config = dict(
    num_hidden_layers=14,
    n_experts=32,
    d_shared_expert=0,
    hidden_act='swiglu',
    normalize_top_k=False,
    routed_scale=1.0,
    balance_bias=False,
    vocab_size=4096,
    norm_eps=1e-06,
    tie_word_embeddings=False,
    learning_rate=0.00193,
    max_seq_len=1024,
    max_steps=7266,
    dataset='wikipedia_en',
)
Below are experts of layer 5 (counted from 0) of a mixture-of-experts language model. Rows are named down (a neuron's output weights, with its number) and show model dimensions 0-255. Each number is 128 + 32 x the weight over its row's rms, rounded and kept within 0 to 255. Numbers have three digits each.
Before each expert's rows: a language model's description of what the expert responds to. This comes from a sample of Wikipedia text that the model never trained on.

# expert 15
Description: Opening pieces of words and names, often capitalized, such as col(ored), All(en), Hon, fav, mostly in album track lists and song titles.
down0:137167127081157128108094096135125140122122146098097126079082116133104110101099121085103137124118129103128223161215120131164095143063133121146141143170111114131089094097069129093091129102131146119144138144117133223112042169110094162168209128112137071161127102168164113158048212132108112112079119140167132108124128086126134115150133121144127166119129153186162075144158102162122154133168105097131117123100119055107090120037102164130128189142099127112118105195110056161153119081134192085099156116127093171121091114093090104161058175110157107122184114132138128092189138119138190164126109135132148115172061134134114125124112166127173122080081147098134173133111171098100163116154136123111117114091116073101101165142105116132126131164170116189083094135108128121140150114081102
down1:166193144171162160114103170119140085073145110087046109149190105149121092131146171098140132116144090133175191115172072167133126191130169171124109183113128187163112092121109136139156138124153097090140147143091142087093167142089125146129093084142154133104090116135095123115118160144154145120125180163136144171145054156139134080140163121139081091119126127146090124120136146135116152148145088189085141119093230147149174064083138124163139120166138144158129112137167119149105123112099165123127128180107152205115160106172153141115191096128157123143113115156134165155170167123097099085081120156123064156132107133095055104180085125162185098165176109144091104154149127125089039156144177052112132152136078121195132094066104092138138109077117107134149112160141114129154141120134061
down2:131080148046082111115103121195050127089117150041137106127129123140131126105099084144135122179149127105138086086130091174094127108133078122097148147162136098084103108087106090163086132139160134078069143092157131094126148105127129141141141092159126159120133116171083186120174139097142068121092156133075201140155170139093125197117103133189140167146121143148124120162099093135184132136127135140155125160101114125136114101174120145112137083120107152165111127137055115150140119121082111112204119105046108127148121096179224098065108156183105046124144121159097128184077166108140179145104084105100136142158101099172100155070140127148092120160115152116119065145103203126127147169152116155137176087119041156103113151109124166135134150155108161101142092096131179107132141101103112
down3:092057162157103124218185134191108142171125151174238055148067183147138143127126146150125110148186136080112130091119092096108097133072144097118097139125112106142136163135137119124155161141141054186139146078134101058150111170141119134094122116168217123128081122131114119065142158097119115096140157103129170069194122139109117070170160124097092127108094120192172131123124097155122140136109130105124128134133099101144147160133144079106165108133088108086139173176129077141116067133079120064109100151123192044152129125123078165125174153099124133092122120165131129042077172111103171191120112102131156136124155158158130126106107150109105113123165113164136119088119143172135163148125058118151110115108125162071169137107142084104101163148135117088108126104144124100100169110131138
down4:130107145155149102107078088110105078124107126136128173125141164111158182135135154123151118146144071101172074110090134177107154143178104149094117193130161174144168141082103092129158140116139119184093114111141135169087112086080165116154178158131152085051111130118122141116126110056110176105129143164181107142134136112129113206077127171140097097089144145157148106139163111145154187071148116080066128112166106134144105150141126130081175174040130162096207107091143150089090184085146088072116129151124085165125120195112146114121119109107130096118134058123143114136119128156143091149107050123200127120123151138136144069109129137107105120156099064138115087134126171140204153129189081132149094097106106162110127112125144182041166162150171157130153131077103131101160199121127129
down5:129190159125127100145113074128189079119119128149151085117077091097132144125144133098108182097092118119118120059136132136155088126163141106123100141079120113165118150166149104174121139159154084091128140095111130161059126196112145078098152158154195176115133118110059127114127153109133154115202103136129112074043157167106159122194083091136138171161101201095114163116138117148166140168145127107090123139117117183036145048069128173163122155120121095101137145148144088130127131118137148128160107117136176162074154098128116154119141088132131163145123109127135128111101195167121056163152099052119099115205125064099089137097130145113149107132128116114137134104108178133129152078106168087115166194157108121153212085125144149140162156107123157030073117124150136147101138154133142
down6:151146127095175167180104143101112156187082137095137161157174137129173104084120174164113131132113109135122098135166094113125194097171074122154111125127106130148171175118217142142132055113088148140121153107154204158115144116099100079146133132088125099100113109104149101127080134077153150132221073125106123100128086115144108136154098110158135144176090104161158083157104107166125124136157127107096093143078115138146134078115144133100127189090090163108118184106067168084105132125141132085112169145128177087075164132177179152088100116090093103057135028131094100111136115131072114139158129169152090150211139108145187104164138135119184153118123147106079125111138107136151128075097140135153098133123137122158081088189135129113081084152097130132140127060078156040165123114136141
down7:108133079105139138125144108110116084136118091138113176113082165101098086126099168099165161123138094084103156081144095035145131141159103122099123138102087141104111112115101105153169139088093175090116102132060084172089132133125096223091084180162158074141068102104159134159068166185067141156144140149094088101117193097145112190066121130143171117120141138100104105170123105094144157104144081163160128149148119188101119107140131122108147112130163151139158136100100118188095128101169074106150107082050090083126090100136054107098118096093162188096134145138118131135127133115116194203129135105090138124115136045125131094123107115173118133099125080118105122101186162145151175132104112158130208086117116176142166120109108163102141105141169193065142142153106117157113116090127099

# expert 8
Description: Mid-word pieces of Indian and other Asian proper names, such as Ban(erjee), Tel(ugu), Balasubram(an)iam, Malapp(ur)am.
down0:146159090146107149185129065173112103151162208172180112121089111087122107108111163105106131083145130144050129112131186143073151133135178127127071113146125115124093106125095085098127176121180147090125094161141136135129142194116117114091182118079116084143104148175103153117130118125109138110185109133125144134126097102121143137122138119185077133040193132179076140093166158124153129070143090142137092162171125148102133072136082095159125125172056157114076116155170064100083167108116122119094167165101113164116069150045133119113165158155140130096143065161103107120181117207115152071142157147125139140151141092135085119147123129146142100174090114136111114102126122125125147113095118134100199130088094139126101094220124149124095149150112149140138046120105146172110073173097179
down1:120116122155091113128104163136104155125088128196154133150143112133168151141126115134073118132094173150125154147127164122137149150144121163157140109144045068124136135140142109182101116135162128104151186136140128115128099089166117072121033126115145091109176146117065103163140087182171075048119124101087114045108167126122127103152148103118080186151191130129151170089130104140113142112166167109163081113167082071130137131105123185131127123120055162125110115122106111179130216085101144107120098109103178161117102081144090155098105183138149185082207164121107099052124139100127092085130108112199104125143097075047109083169133131135141122085174109117157098149120089118135095135127162173145096133122112155155115154098158142106131117148141112219094158120128180081166136166125143
down2:173097123107141090190143113144130135085143064111109100123167141116133130135147151065163154164087134173078077159106132081156120059114183149126194085154096165135077147185100087142234154116109185127091163196159179108092083126118192095097095158193111196099130108066086099109127152115088135103105114182139142152108117114109105116102160146099106158165136167130135134131139142162168144141171132065183134101108114142122106124075142089108119130109146109142146081111098108116099136086101091178124119155108129127093128158149157147184144177129114115062116090140141142197155089107117153119125097154176169132172156127171132089199153074132114112102098151114123145098099108103178175154110115207182075133149145146160158117154107182132176139104101069161140143124123140105157111075123149
down3:163202117106078179086156086086118092099081148210157088102125133161141109209145108102156139098141127193148182090110149135090120090073147130181235108113127169160140096160117114207137074150092118185097170151147138179135085121092131123140119120132106122130156131102177099091136180147086121146142133126175120130138120109157111123119113078074055158138147123113078149142147122098127100105145112132129090116124104098117164129132063087202097137133106201137122103162150151179123068115125195117113116112135132107147175146139150134140133141199144082088157127178126158165099092117107088087126132191155110084160133132144170111114166072129096129141127163111098119144107168170172190179123155159146122123120138146155112125119152129139128168152093160055103169149125113135039125167135162
down4:053144138133069116146167140119117143108112166074117112167203154149140108080122199111080147199130052111074161157246153124099084120162182121072187128159179165082124127125116116162172153126063106123088132143127118137199155139141184128157153163143182145115116141163126077119068121149158157108133156113140158137122124118115131140079187129118138099200145119047129147093148162146139112144118172143141133140089150170123119166127117083087142130118096114173141092109155132104156143124143116151158138133114119136080127165168115084116156155117140122127130149176149138146060106121094104111083130217120077124052117163146113076145131117117178170141095103107126110080164078112156129148139144078128130067128142124134124194102165105098106138085187135139087148157185120161087106129099155
down5:168119105067111146146132081116116113138087127159090159137099106099123094167155178101111152150111117179157129137160097139073108089163090189167162165132083110111083063148113147187177068138174114160106183139138152103084147111133058161123126111110086134053179217106141179157136172135084136123093169143103179186111168131133120121152115139168089128163108119145084098151101090115147062153110095111057140133122121070150107113160109141193130186120176104109219125105054139123120161091153114070131119115104127113126140135152187132094109121090149191097114188101126128092140138121148110177099107129165140127120112174159181151162134107069172109089162155074128137050096130115117112134083136092130152167151127146109165131125169108117152128137132139193080162145136092127113121083084138
down6:100160135113095104144077180100103112094129093117103147141152139115108155120135171129069124171148151147137131140093165060177135109120132193136129121124114134161179186153131139087151133108047072079133090213106133150085111121082119121156136106115117147086152117143109128123197168107163139090163129075110076095151149111143177200156113139086161200202160101107155149153088128099106126191150150132141162083133113142113145092204137134119130151103131103082148141161169116111117085104129177114143123075113125154175125119150097034141128122140093131143188137125108096093076136099110087181078163123133076135123132131115177174165117104109178095116191070130106074115155065084118122132119118097161154123113151135133088149110171115211081179119116178161174144112098082064142104142130111
down7:175176181116100124115133122090111132120134100166154099168145177097145119129168146143138149120090102162170156205119129159136144136139137117120133127149099129139174119116139098131125120219190122137150120100126133146123129056161117094135124082064106168150087130169098182188137181121205130141161151147166120071097167159105076165116120109104107136138079133187116077140159152115104075153106187174104179126087112157136126102112093129141102127170120164108086132130183133060157188141085146115088177062144118087163067086073167126114104160097139146117161089173154098105069159145161100071165140119167113152115114112033131074115094170115128085121077153114092154078095051131070101159140151116148057123116150151096118104133107127173134178110098130126180122163149112150128140149122099

# expert 28
Description: Middle pieces of foreign surnames and place names (P-and-ele, R-ub-lev, Saint-A-st-ier) and word starts like Aust, Arth, indust.
down0:175096142096101167204143112169075146112085097102133127130095048055067192163115124113061157120114113065135154085070130127171137135093136128135179123086090157136164147132109155132152147073108115140175142166088144155138129120133099173108150075118146152116201167149108099124072111141123085149168120114155091104104111136152125134116125142139090133119150185085106098177144155159086137168090110154064170130150091147154132132117087034184133176110160094125127137187101090110179155118107150137125097144102119108146134058156124149122126125109137173076126077128197183089139129163100127086127129160090108129092140115092115078171158110115136078126063124173116165128151082167143138151179080158114170130157147150171193158156131079101125163127113151126079170116178085140066120107141110
down1:133104144136109098152167098187140072137165112127135147095124183091142167103178205121093158131148149151072154094150155135123136124090096087177118104116135129082138146130148107149088138153141077133197124102163134094096119162109120141093204139138123150108160135116110173189105106133127137219173099093075127075132177124148104115155101147064080110112124190131173119113155139133141167115149154171175103143074086157087169144115121070102134095145162043160153165119167103084128140158162156089128204142168100157119171116122078099156120105095176077135081061103117144124146150127114097172144151077131157135165174104132164113087120100099123140079146201126106126113193102094102183152098131111116172154134129142156123137134075108145175077211142158123097160147114097080131137189107110
down2:095091157189152144188132076129156137121073117139133127114164179110136098086118068109114059136117125140141101093053151128101126241116185132137136130090132146095135125138115123127136132094139082139098117187121120119105136114098056129056167079168100164104087102071055185133093131128118145138149139146163072126088148091154072191097138174126148111158210147177168166166101073113129129082120087098195131118111092074112160128162169155146140087110154123129088084117100191138120133126165159076091188101064093100123143145167123144158081128104145060147111102115134183135083134173155083148141109089165129123131148137151137103140162085139120122137152118118095151145112128128146085133156129171154184135114135111092122091111117100157147149075136136128111118185137064163076162105134083
down3:136100110126097128150102127066136110156072129178148108161136145131165150135116141163148122100098099146174101118127135111133061139199127145093172167105153165159104145088068083094111125131063170166104073092098092093127094064100148127098134094105103221125155065116063205148140122144120134147108156122087151113128058129135169167140121123146135131084147149094128102106208109076138111108154144094116168152108142147137102148138127110120117138150160193173075108084137139148088111146162166164154177095111154140122089123137108194199086130107103124158174086127146102118111132118119132131157079150145151135140096153145043108089124124056106107096131176136089093185112077154154130123165046108116152179077131134110152098096105100135123142135145109059102081067154116107114161092080061
down4:113084187143111090103128107140110132099147185093147137163167147119082162166111126181081112090100149181146093141160132130089092145129115116114125116177091141164078091139114148075127115106100138150090129140040138146091101099157130154094177157101182168128124167044116141208133130079173090117115113134125149127075143135140095149150179090148131033098138113168149143144181117117121148110057144176165121089118101152129125155096092097134177183145142138114159159108099126052055119154141119124154130111173130130144113111149125126121117160090098053178113142146180134153133150123151153133128169114139074143085149215202137147136144109093105132127118134146127172163094155072123099132132088159105110099153092081137101088216160125191171085156154140155102122192075143123078138122165153
down5:038140086189153132144115126086130152087121140150119137122070112175090115168139149159105186146169126132097133173099128068121151180107169193129088133130151104092131068191137194110124138120097118104112135151197110140165135144079137183103111146100108099160113146131150120162113112139132131106126100108116081112119087087126102109144103107154176142176092032112136120128083097092131112155153176150108177146154130161188088138107161100120133157143127174122129150181104128117130124124115122214123163113126095146117071197092142128105122161175094108139100167185165106113118137167058196183141084124105153111071042120134105110093136161119113189118112113143219141110074138165141148128102117111128127115129095216124103193170068144088131143148112091129133156082156145154109119095149154
down6:132167124162104152204092169102132149122148199172183068165130137158101087134124130064149059068174121167121115164153107142057108148153164106166114127123123085105040145152029141099082170135130064147143117138114120135148102140150115141103061123180120115084149111188175125140111116129126138124175143096114159158130122098127177153094153140092127141128169045126123108147152115149125168139147147161160143149129165140146075076086204082072101155190058130119127087118106157167170176132181152098104100193142115164098148126084122124135077080146141115156128154128094088152072143100095123103148166139133131124086128143113122109142145100152077090138118193152129128085142110133087137103145133184160140119144136118162117120157112187152134179084184121121166177173128140168136175140161138
down7:145178102163170063149079176190085119108178172135129099111088100218069125175131093134129121131150125129111160129148163105181141089145103075131132159165136148079122089119141139098153169140112132142141141174189088185122154125122152173106113112115041123093106157174147128144141119125148139136122141092135087087168123080164124064145110152130152052098139098082082150104063163097126129166081118141103165145122099092089091141142114101107118139150073086148121161094100166090116148111098182152118144161170144148135037183167167115091116107179120129159027105152137144102135112164110125094127151142091101192151144146110129055118063182087147155148114117152168113125145186124124145145094088125119069119125108150121164142135100124187157109154116168154140157120116138208122117114094083

# expert 29
Description: Sentence-starting The and with/in in census household sentences, plus inner pieces of Spanish and Romance names such as Tab(as)co.
down0:123035072156130107119128182171113092142089097195095141157131159178138131122116106163119128158129206151151165170159087096120125117097141076116101065174117192120073139137157119152123147097168182164109186143135096034137156117112134129147148149119097139186121163160126141067129076198135207122083113066119108154155088083169128101102081049121109167118145132163117151114134093150099100145097096122100128189133112170122230130164145143139070086103091115110102090141111131076136184114076098143125118172160134132124153138128125112130141140141148090172128121113142128162089221142162154123102129132132140112124106171112082138178124130135068085145105115135152131120091153146171075150109123198115140108118072146154150125118098166113101123162120081197146135092129141124091131101137161
down1:115128150110086172135117121158163137173127082157121161153175124160121096190171139148076141135127119178089145160124146100205049120141189137095121056200128158125150158150126126122118111142087162056156143142154114146090181145114131101083155120150126160131159107162111140130099146134134151118155148093131061030139096069123106156159213148139174162093105178125112168116120159105141161117109178123112093128128149153176180109129166131101162130129152080121178136084143147170117151162158124072122059136170150131099121131155099139153112081140126085160097103102098127203072151075146145142161121118085068130123146173163158174134155090105038124140140142146179144116158112067128137124133110130094142143101144104115165112111089072149103113087065076121134141188087152137078117110081181
down2:113167117087147106130180129135111112126144115135082141108136157186148127094063142082118129123125138176132134064137159151110145141177093200130095102100139128141098181103160134130168115200089059181169124110123147123095104117138064151143131131151151177117092099194112116130154136120178126129080081165087135164156125099149179102103131109136108161195096111124124107105118123165164123095080148163209120105148095110090123166083091150134138158147150074142111098165116160125112196084134125157150162144120169175198109126124109107122097130060174136142132092125115090180110134150206178111129135137121118138119120192126128059145207105157109155107083098134085168106162097156116152124099137088147076138149080063059175074101174120130086132166159187143149086122180156203117119147142129
down3:117163112147161200144129130112118125150082105164119118141061147148110090113118117174186140099115103171135177091187144134118119115086065145076122085192159089063161104168118118097081106174176106118160157168124112153184119134098127155108135197094081162143119181129106108092138119152054090146137122159122081128121098139115158085088082122128189174116178128110110157139123080090127173126149132099122133111164174086116149197144127081100138131099152159100109135103161143162150192192042060118167094148160058129134122141094141136178150128111137147135097124102148081150172149101176125152171102118128117137142139109137085110167147174118127093175117111166211149159179042121101166133143165111112126167139136164108071127092131179172093113170125154115192135107098142137094101120149104
down4:132170139127150088135116127126128100107056119126129101082078114161076120114108156124095095130148089094162118100135170160125101158096155124122151100071133138181175170116135181116162083172109069109142178163123080143208153080103145084125162137080167100152145164090121083176132189074131103095201174130088110139110168157131146145069172117170131139124200100124092081133076146132098095209069185116151129112145092098128114178081109137154134182184194103136176148125162155082164112136091177136085129128160144128112122132169098094086102129121108129090172133145118159154099056200122115100066110142140151145137149148136085192106139140113134140171144132083148150131121115113112138062126126086069135131145102131100132126102169110150157102102113098058115060105106156151141189136147124
down5:065126102123190124088134090164172132143148130147094101129092107087142163098128105155126128138047087149116105119121108121116122138129096154066125152159087137087184107154168109129135125174120140037091070098165134106156150139137131114118164205106071116141124127172142139123094082078124119107121152146141074115156152092095102165090144196113187152094131142084112174179139135100141127081112168099104134066143096111097142085177082161137099176098130136095124127117148108100129065085162132103205137125184094124096126103133113157157116168186122127119111100104097150171176143126129145097123083116091153074140137124039109143175103166092127145165151082223145116103137104075147178181137127069103104100102101101125115165116168139120154088092055147111122181145109124125132056114192139
down6:107199065150130164169143188122158080139053171176113131164097205134120134088119172170129200130108092228150157090083112148149081175148157123078127090146186095124126123089114163183108140128195098116176168104138122152139134187144161127128094120160100129168160100133116097119124079191147152096114087126095101129106138158065132185156100182117110115117101185157119122137057091120153090123188111124134092149175137161115102163071126138105109103118123109120101080190120151100089156137170210117165162081124140160103119110129138073151141149109091167121158081135146151122123114168173177148158137148099173151138125161101082119106085160087097154138110164115100137125169130152105084155131120114199176141161139122132117153186147158103090098126140122131137135112084169171121160172136150
down7:115069201107178111055089132118052184107141119067136123126114151115135054145100086162140082093137117053133062148121185102067126166119124108110129098136113100119108130056098072137094144170133126168154130124080083133116134131166093111126196132125135128123117128093130163106153165147097117142109122166153098083139146142118140123098142159124166150142183124109099138166166137146182127155096039081139166119145132095141126109170165133126189138105115127135058136135154113130090143115203083082140117111131114086187083182125133101107191122091121145092171149164206175098119120128132111127106106144150132143150131103115107129088163085046129096124188155134172177154139105094175151168124191122135127171088170085124084134129081188087081118115115125127140066184127111145139100141127103

# expert 16
Description: The piece feat (featuring) in music credits, was/were after subjects, and institution name words like Press, Records, Theatre, Museum.
down0:093120134096067147178107127087089135194125120108197123155135101137105073110147089140125162126141110151183136142070105164134068151111103131071082157086070127150087142097109158116129139125135139095135126153156155171089158173149113117183141107167128099080105107129103107145140086126146112151162152149068144071149103116100069133182051117080172092090152109125136093140128078178142146135090105104115146151181090156135181137075056030137104202186064135082115153140090167135123136093164126135146163134125118106140146119158146143124110131128117115111138150119117173063118133118137135172125096090089106140098078148126151143114061166156124098140126198099185154158095177111165107166120159141139075140110082137115140106085115138149087097106033050187121134101159136151145148152106162
down1:089131120180160071097154097121151131125104138081107162056100089152137124117127186144144110109080114109111164082157105099137096121118168114174128151127145108064102107099051107139097141150137127172108114112117139140151156137155102119142130181109137107173126129098103145090172160125100124159139144120124115159086097078154123165112155013143130093119137109087118174151172142121073156172123131147145154073098146213088119126073123176073132141147152129056097155113096124111138121144127141141184080149099205149153085138106130090118135108158141136143154163194064116123139135156139139062109137097117055110061060092133157132144122099140126148139118052160130091151076135088215143211096110064054181187123113118130103142112128176122109114113127119106135118120146143179096110121082117
down2:160139154136143133140108122135103094154125155131118126106072149154101128125227181088102091128165124105135150150135089110173126090108110136154152101084122104192139056194140101101123084185132097079159192100123086124129134131089176155114134116104101122114105153088116130144113161107149147136123127187126120111186113154145150150037111135106121136163119175132105180127070167119151191219135169116166054121125155065111094119154090157141130108147111181130100126215102146166104187111209115138125088104190123154164086154108150067095133123097119081109210083084131167147077124140091097109142072137127134181133139104151138155138144135176141054104121142077139156171128107157085118096130099110117098160111136072131143150075157142173127186161147134154114122185125141134102110114146130
down3:111100132089122115167106055125113095119117104104135126091111166164231054184114144161114180074112128095117186160150123149112081129194082127085086122149178169101149132107113152133146138174118173097133102107067118106123116077117188157087174099130097124102121130127139143095132222114168122119099173145095143176115096175116112175148107082096193117134134146141158102108098098163110191164110141177131119176120127098137115228162123184162109137157135158146102118109109113109117087077129153152146164165108078149132185170150131126109117174142136099088168121162101114148135185127137122184129164117133091149178115110106099147179185157172189167102132168171137112147157141162101136126086102151119158083099120092152102155120115110178064138127118165166113110170121207081133086128133133
down4:138135157232225121107151129153179100133140163135136167131157144114113090125125091143132189176100098093090095151151201174107094134128108100205105174106153211133102144145139151166132104151141126132131115115128104145105094123076152106087105154115155176144109119157062087180144152124089104138214132140100121130144196165090123101083132119181133098134083089107080113135141116096170190203145147139088074109158146166115105115135127128142103077122124054137128052152127223171113101137119117124115126136172148079105138122130137117085159147092093136117172082107116117184057141086125167136162066161102151133111145147098175130109187108130134153121121129187104118090135099114149131097090110109087085171178153175136102071087099129119094114115164123102121148122110114125128166162132140
down5:143104115152093130125067153095119066166085158116173174148157197135106073120158157134230128171083089116106126155135061137106110129131109132109097167130109110091117139103103104165126132113184142104107113117114156121159149166170057160091077073098118045138161095079189169163105120166107073082140083201136148106144177112165159150134128120135146154071098091133128155171164136160198083156183143146072164172150107127114098098149113170072102115142155085126122162114103116160150126112081154104105107120141127072130131105104164108159104077079112118108173129110117083119105153120066109109155109091099106135105110154131099121075098171166097181135085118130110173075127158133199129117113122148118110176154154122119129187114182099119208133084159159116126102108093140146171132106117081
down6:120130109092093110128161162137150140139159139069163190097197210049133116202150085110117134158159099145131134124149153103126131137145067078130103114072078148115137067139157163152123122068126123119150041125128140115163155120189175156165112127094135134110135150165120134077130055187108132118124119126136070150199130158146111096140120105148099137152076108149121159149141120146132186104150133125091110096100092162212141205135135096158134159141126117097138159142127147121152096214136105191119106125116150084119178108133175177126097091152147182157109122136164114172102129137116092154200154119186034149107141134084124134086171165138149082108142136140105114084172101146148142148125109132104147118037099107145131148105135083186123100154122136125079156070111116138091083107171147
down7:098194144106155112122150133130114112084146095115128147127146179100122102117085178143117191127127108168096125146152138215135113056159100075094117104101150117128133106111107150204146159090123185101102085178085179117113166129109052161077088078144134145097104134125093148159111088095107115120113179103163147113124133085104139135152157129182120150123123116211162168158138128116207178092144094160138134115195125099117078139136100148151122095120129150117135131168112112143117172152076106135119130115160104114157131102154168071062100107107142107167094105069130213125128106103128121079142111095125178185090116118160125116122159129189123110130085202117120186151094179123044167135161093168064144105176116087114139096098157108103125127117089147090149083095095179174137192146141099

# expert 4
Description: Possessives and function words like his, her, its, their, 's, and, a, plus scattered digits in numeric tables.
down0:095078088104083163193099155120110152083109115115176142115123096147058113176105145146123105115160134178103149138130198103191142042163121109093175134121106085145135111118124102122134136096126099125091117131149117119124144125125128102149148151101158102124119145134091141113081115145132073139029079076066141065114174102087125122083093100151186116173113094112124151161105126097126116085098077110094150154083074041201104110142044165168151142163156139140141130054069097147032093136152125133136164177152090123136156159105134136135120112188122109117162114154148106164142128175111155141190189118120096144153117108166109048119135091134167124111129132112110104153164130114164171088137117129139146109094134118073105131136100136122161164155091164136178153125108065102197104148121172
down1:150100105113109100106079162089144151094093134124162118127112130098118110185126101148105157138061128138137117123126159164124089111164122096131144181086148150125122116133128063099083198159137173118145144171158152147096139140165225124161115092111128174183124120169151140140113129147082129149100084117154114136131071162079109123130093180112053098161094112115090113128200103144101096105077072093081092180064161091174205113129129090135103175127055101120130129154151140136076117159134109130138142113151149110106095101075120181165104132176150112135061128132160102121155101133055076178202155160097140058045118160141117154133186130141102102147130118120097111132118129145178072104092131107138179127158092118152105133065098161166151090192120151105089142087073140135162096110136142
down2:101098142159124115124155130231165109135189121136126142167150126065102046084110167170180113110090079196113183094210119125157162124099160086158119118118097136153124181140185119100107138098118059086129133114108138153152127156093112148110127142184147133158136119074174079139063177140188075140139143159121083085104110105104138055107163097097162143175173170128128169130117133114156123105174153154103093197123070104099134107091109123096124162134103129095100135133069139063140171118117131108086138144135162096155177048145114117162158082118149107074136120134105133140125027157164133131163101115148094158167111153105181108138123134112130127079123100111123160118124130100177141133122072185135094128097122100143125102122149083153051134144145184117132121119102113183089125104097097
down3:112163111082161165104130094125085134134104118188096137111129107154116199126155146029155160171124148143160121160114082124090105100159140142060179140113164139130070100111134096140148083088148186097098133132095140136090112080093094108056141143182095074136133141127068086135121136177072058067117112161131153182123124128093190083186159061067152170099164148166105164091174090133127162148203090112112108166091113154136146122141149071077077101104074157157177123132086191108121136134100135102149160128134089110125128171086101134157142135179069128148101158191116103145117099167167149134124145091121147169108088068163092159121099099120129137110083105122129122168127114103136093097077151125081136088111102141139148129150112139119172106151170158138086103128128079169157157162087110
down4:134134178091149113153163080206107097152123103126192129119129172140126073155157105085080139135082152108138126131197123083095192179151114125050121105166172164124126152099146170147161094154103165100165146081121152091163196169137094094110189091078156153064082144185115120076051090138166108183128165138113112158159110199118135108080146114050160111138113123106122136139122111179095118110155156141115115097101132162163147162083139152167099116137089152095104180127102082142169112132095099097103130131101111119108096141166136094104130141109168127122122117147121080166154138113081139113087141077140150127110143097145126149083149173136193186104089142122147148122199081126176131144205049174119146119088116131172081110103163177094145133120110095076135112134118137127158068106102100
down5:092076164110132085121113055119101156103124159129087150133105084102131185144109153156121157099102157088178128099091103149130186073025181186164086077129135138134092115140174133190081141097110082133135133208141115114118105175074183106123150092146132134126115106133132113136135169146139102120129085082184156080113127152109158049128131092137149126114122113127150171094173100110101148156123184108141153118143135093126154098117119084134165087124124154139113143141068159071122088142101187122110081139150091165108117128121118128157177128076181146138178104119107156090148193096187155113101129139172150176164138096114148144139038152129096151080111118139105182138073107113134153132133129155127084135103158113117130175032065126113120131127177139133157123205062122068068140140133129
down6:153191156153150090099123081218107135156144191108099112146156110176177129139170047097125168111167106162171087109167091115156107111086138131093115082108153120118170140125155224153144105102075164099126098054139060143158108115127107166097091107097124146136108111129149178167133088123106129077161109104165172122178074154090149159129107130095140141116105170119240113112128143102114114175139141097134107161087130113139116119137087127156131111181091163071145165140130149153144138128109144078125163092097085194084105138122080100149196101100143081135122087151117106129124097093124049163187109174166110117109074175130091195149145139138137113159168153162127125130130142124131111153126087150154106108140082160131106117146165161132123132051155113088159065129128155107132099097098193
down7:136142079109119037122115176123164173103135151161146182133123163186129178116117113181108157110146128135174160142154103191135101133140125146078090178206134088087182096168083149143078129116076122096133109164076124124082174089085157141118105159055088088168111119095144126146124109143092128146126128190161183107133064114169180121150076084085128151117156113156129161129103160111127111151152127126115079148152164160142164139119153131166136154120136120171140113183072142142112141130166151104088133112130120182167185166157119118124152138168157112151138128115088146170175142091097077121180105083168145167178119095125157154154144162167072174161120149088057125168114151161111160183161129120115036128119131147176147136083125062167128131081134151090099054146077150127133147113176152